{"d_expert": 64, "router_score": "sigmoid", "routed_scale": 1.41, "balance_loss": 0.000245, "init_std_router": 0.0147, "norm": "layernorm", "norm_eps": 1e-05, "tie_word_embeddings": false, "learning_rate": 0.00501, "max_grad_norm": 2.0, "batch_tokens": 65536, "max_seq_len": 512}
Below are experts of layer 3 (counted from 0) of a mixture-of-experts language model. Rows are named gate (a neuron's input weights, with its number), up (a neuron's input weights, with its number) and show model dimensions 96-191. Each number is 500 + 25 x the weight over its row's rms, rounded and kept within 0 to 999. Numbers have three digits each.
Before each expert's rows: "gets" lists some tokens that make up at least twice as much of what it gets as of all text. This comes from a sample of Wikipedia text that the model never trained on. Tokens count by the router's weight.

# expert 10
gets: "l", "in", "r", "n", "m", "h"
gate0:522520508473513534491505477519486512482472476509525529520486502506516485493512514509513476510477546483513507494515492536539517502492480550513471443476498505505502464488477524540462502507511503459524498499469506466521468507509475491502497545518479473548466497522468507491502500494511524535
up0:485542482473479491501457503454509509504469486499467492489507474516531507530513501481459532498505544509502488499522469526515528498498509457475496452514516531458494489518517544500488522520477528502490486467515481488510487489547492487559449502525460499494478487522451487486506504518521482495

# expert 0
gets: " as", " that", " by", ",", " which", "."
gate0:511488517510477519501514479516479540545504494532522493487512480468468476465471510507507460466527459475499460524527514504516506505494502507507491477448474483497502477522473496470525486502513500499504533495500514491485516491493514483533542478475495476518484512487496533498474507518461461533
up0:496578493537501491495523501524488509528494482529513511543477532497489459465491494488505479541492495542498497513505537469474490479527488485517505519507464505514469496484527488497560464516518492498483474461536478521523489521518523511455508452507550514491480469530504458510446512480488490439

# expert 11
gets: "en", "or", "el", "es", "y", "al"
gate0:469475494503467442482518452516485519464446487496498465469504481492499520533496473520502503502531508475485479495501490494493461524485471554473474539479525496476508495456502476497507475511539497484515494463463472508497529514513479473488515521490487504506480489505528470495530536480471493522
up0:496494536514494482504474498475503491476516483500467546482457516480459518498534559474484496472468470487494533491505476478556506512498473549527537474506479488522466512520482520478519520511475484504500483519498498510495494524446557522544483542463542472513523551489477533508465442494510522476

# expert 31
gets: "ed", "ing", "ated", " made", " won", " released"
gate0:545470497523523520515526477498449504504520519506479495479506515457540519500455482471559518523464460497462494548495494507521521470497500501482470504500534492500510485509477574539503474485467525543520504492529544478488516518495494506508509536477530482512474521491501448465438511475518497549
up0:513489520498460476480475507499509494492453505519440498505533541483481499505459514537525504499511507471492526503502479450507483464492513454479482527500504528521527470409484464496521528528500491504508494481507466468488493485557492501474479524510506503519496505476468496489498453538530522518

# expert 24
gets: "-", "|", ":", " –", "=", " -"
gate0:449484483508540486501519526478485513518514489527514460525512526492474474497560537526507464540528469512505495509522497493494496485561527505483475482467514542531468507476486485489522521479526505510477510464508492536556490479465474468487477486455489504498501449494522461541473540490495450519
up0:496509475517513528483490524555521507526464508483490490518510456504538515516470479500514506529477498461488503487500535434493475508498510511446505512519463500504506528501511530505550451536513529521506510507516485486502517526525556454476526478571524504474481516517497488483492491483528512525

# expert 30
gets: ")", "an", "am", "),", "5)", "\""
gate0:468534486469535455478519481481462490517473519533477458489510541488522502502529515486462525513477496502507483465473467462478501497499525520483473525499462501492493512530494497465510478447524498507464492487525528515504555466494483496494476541471485489487481502511525575529504479472521498485
up0:482506527531532529515496499546494496505483507499492482467532527482532507472458528465530479481517470451487473517484498507471471472504502510462516503488523473546481519485488476511488481501496481464493527498501495544481532524523551503487441532461493537495489487494512493520458509551519496517

# expert 9
gets: "es", "ers", "s", "ent", "ant", "est"
gate0:475516531514466504526475489503499517545492530492520476478503488499506519504467482431436483469514498512529491499529516507492481492526499498515471525496481491474473508485518481521514480517510500551525506534505551502502534505479505475527503459528504490515531535500477531536485495512469522505
up0:510479471504478520506497510544521518528515523543487510520499542488453512497519493519468498508487496501537477535503513477493507506523490514471489494479502512462473480459470490549498526497506517512496481491468532540519473511504525546474481508467520528479475529492470446495522457490478502517

# expert 7
gets: "ing", "ed", "s", " of", "ated", " for"
gate0:482481461470511550512478478531453516506493507469478487477478534555511482470528493517466473510505542483492433520477479510487490465522456485478467519493557525495486439512499504512513520490520480465498532493494485490525497493500483539475478486480503494495474511535505496526517486482469485494
up0:531503517469525526507443499527526473464534511543525484514501462468523498503478511507480544506502485485511526491493443503472507528510524494487496485521435549530486521500469504491524541490512454483493496523498462519519501506490570487528486522518510496494546502530484528457517451526529477485

# expert 23
gets: " and", ",", "s,", "e,", " or", "a,"
gate0:478521485540502526517502483546439496536494503526530525529489514495471497465464543509473452458489480475522487481494464474521468504502505498535513541488512474510482498503503470483471510484531491528467500484521474503526545517500475535530539480471509473495452461466527501477510518484505455453
up0:524491529489530493498532479479531505479506532509524473518545522485512515478458500434558460558526513554448510477519497483490484486481553523481479489500455481519485473493483516469459493517513496448473553511446525503508503472492484520450525482536534533469517494542525488510539494513490495522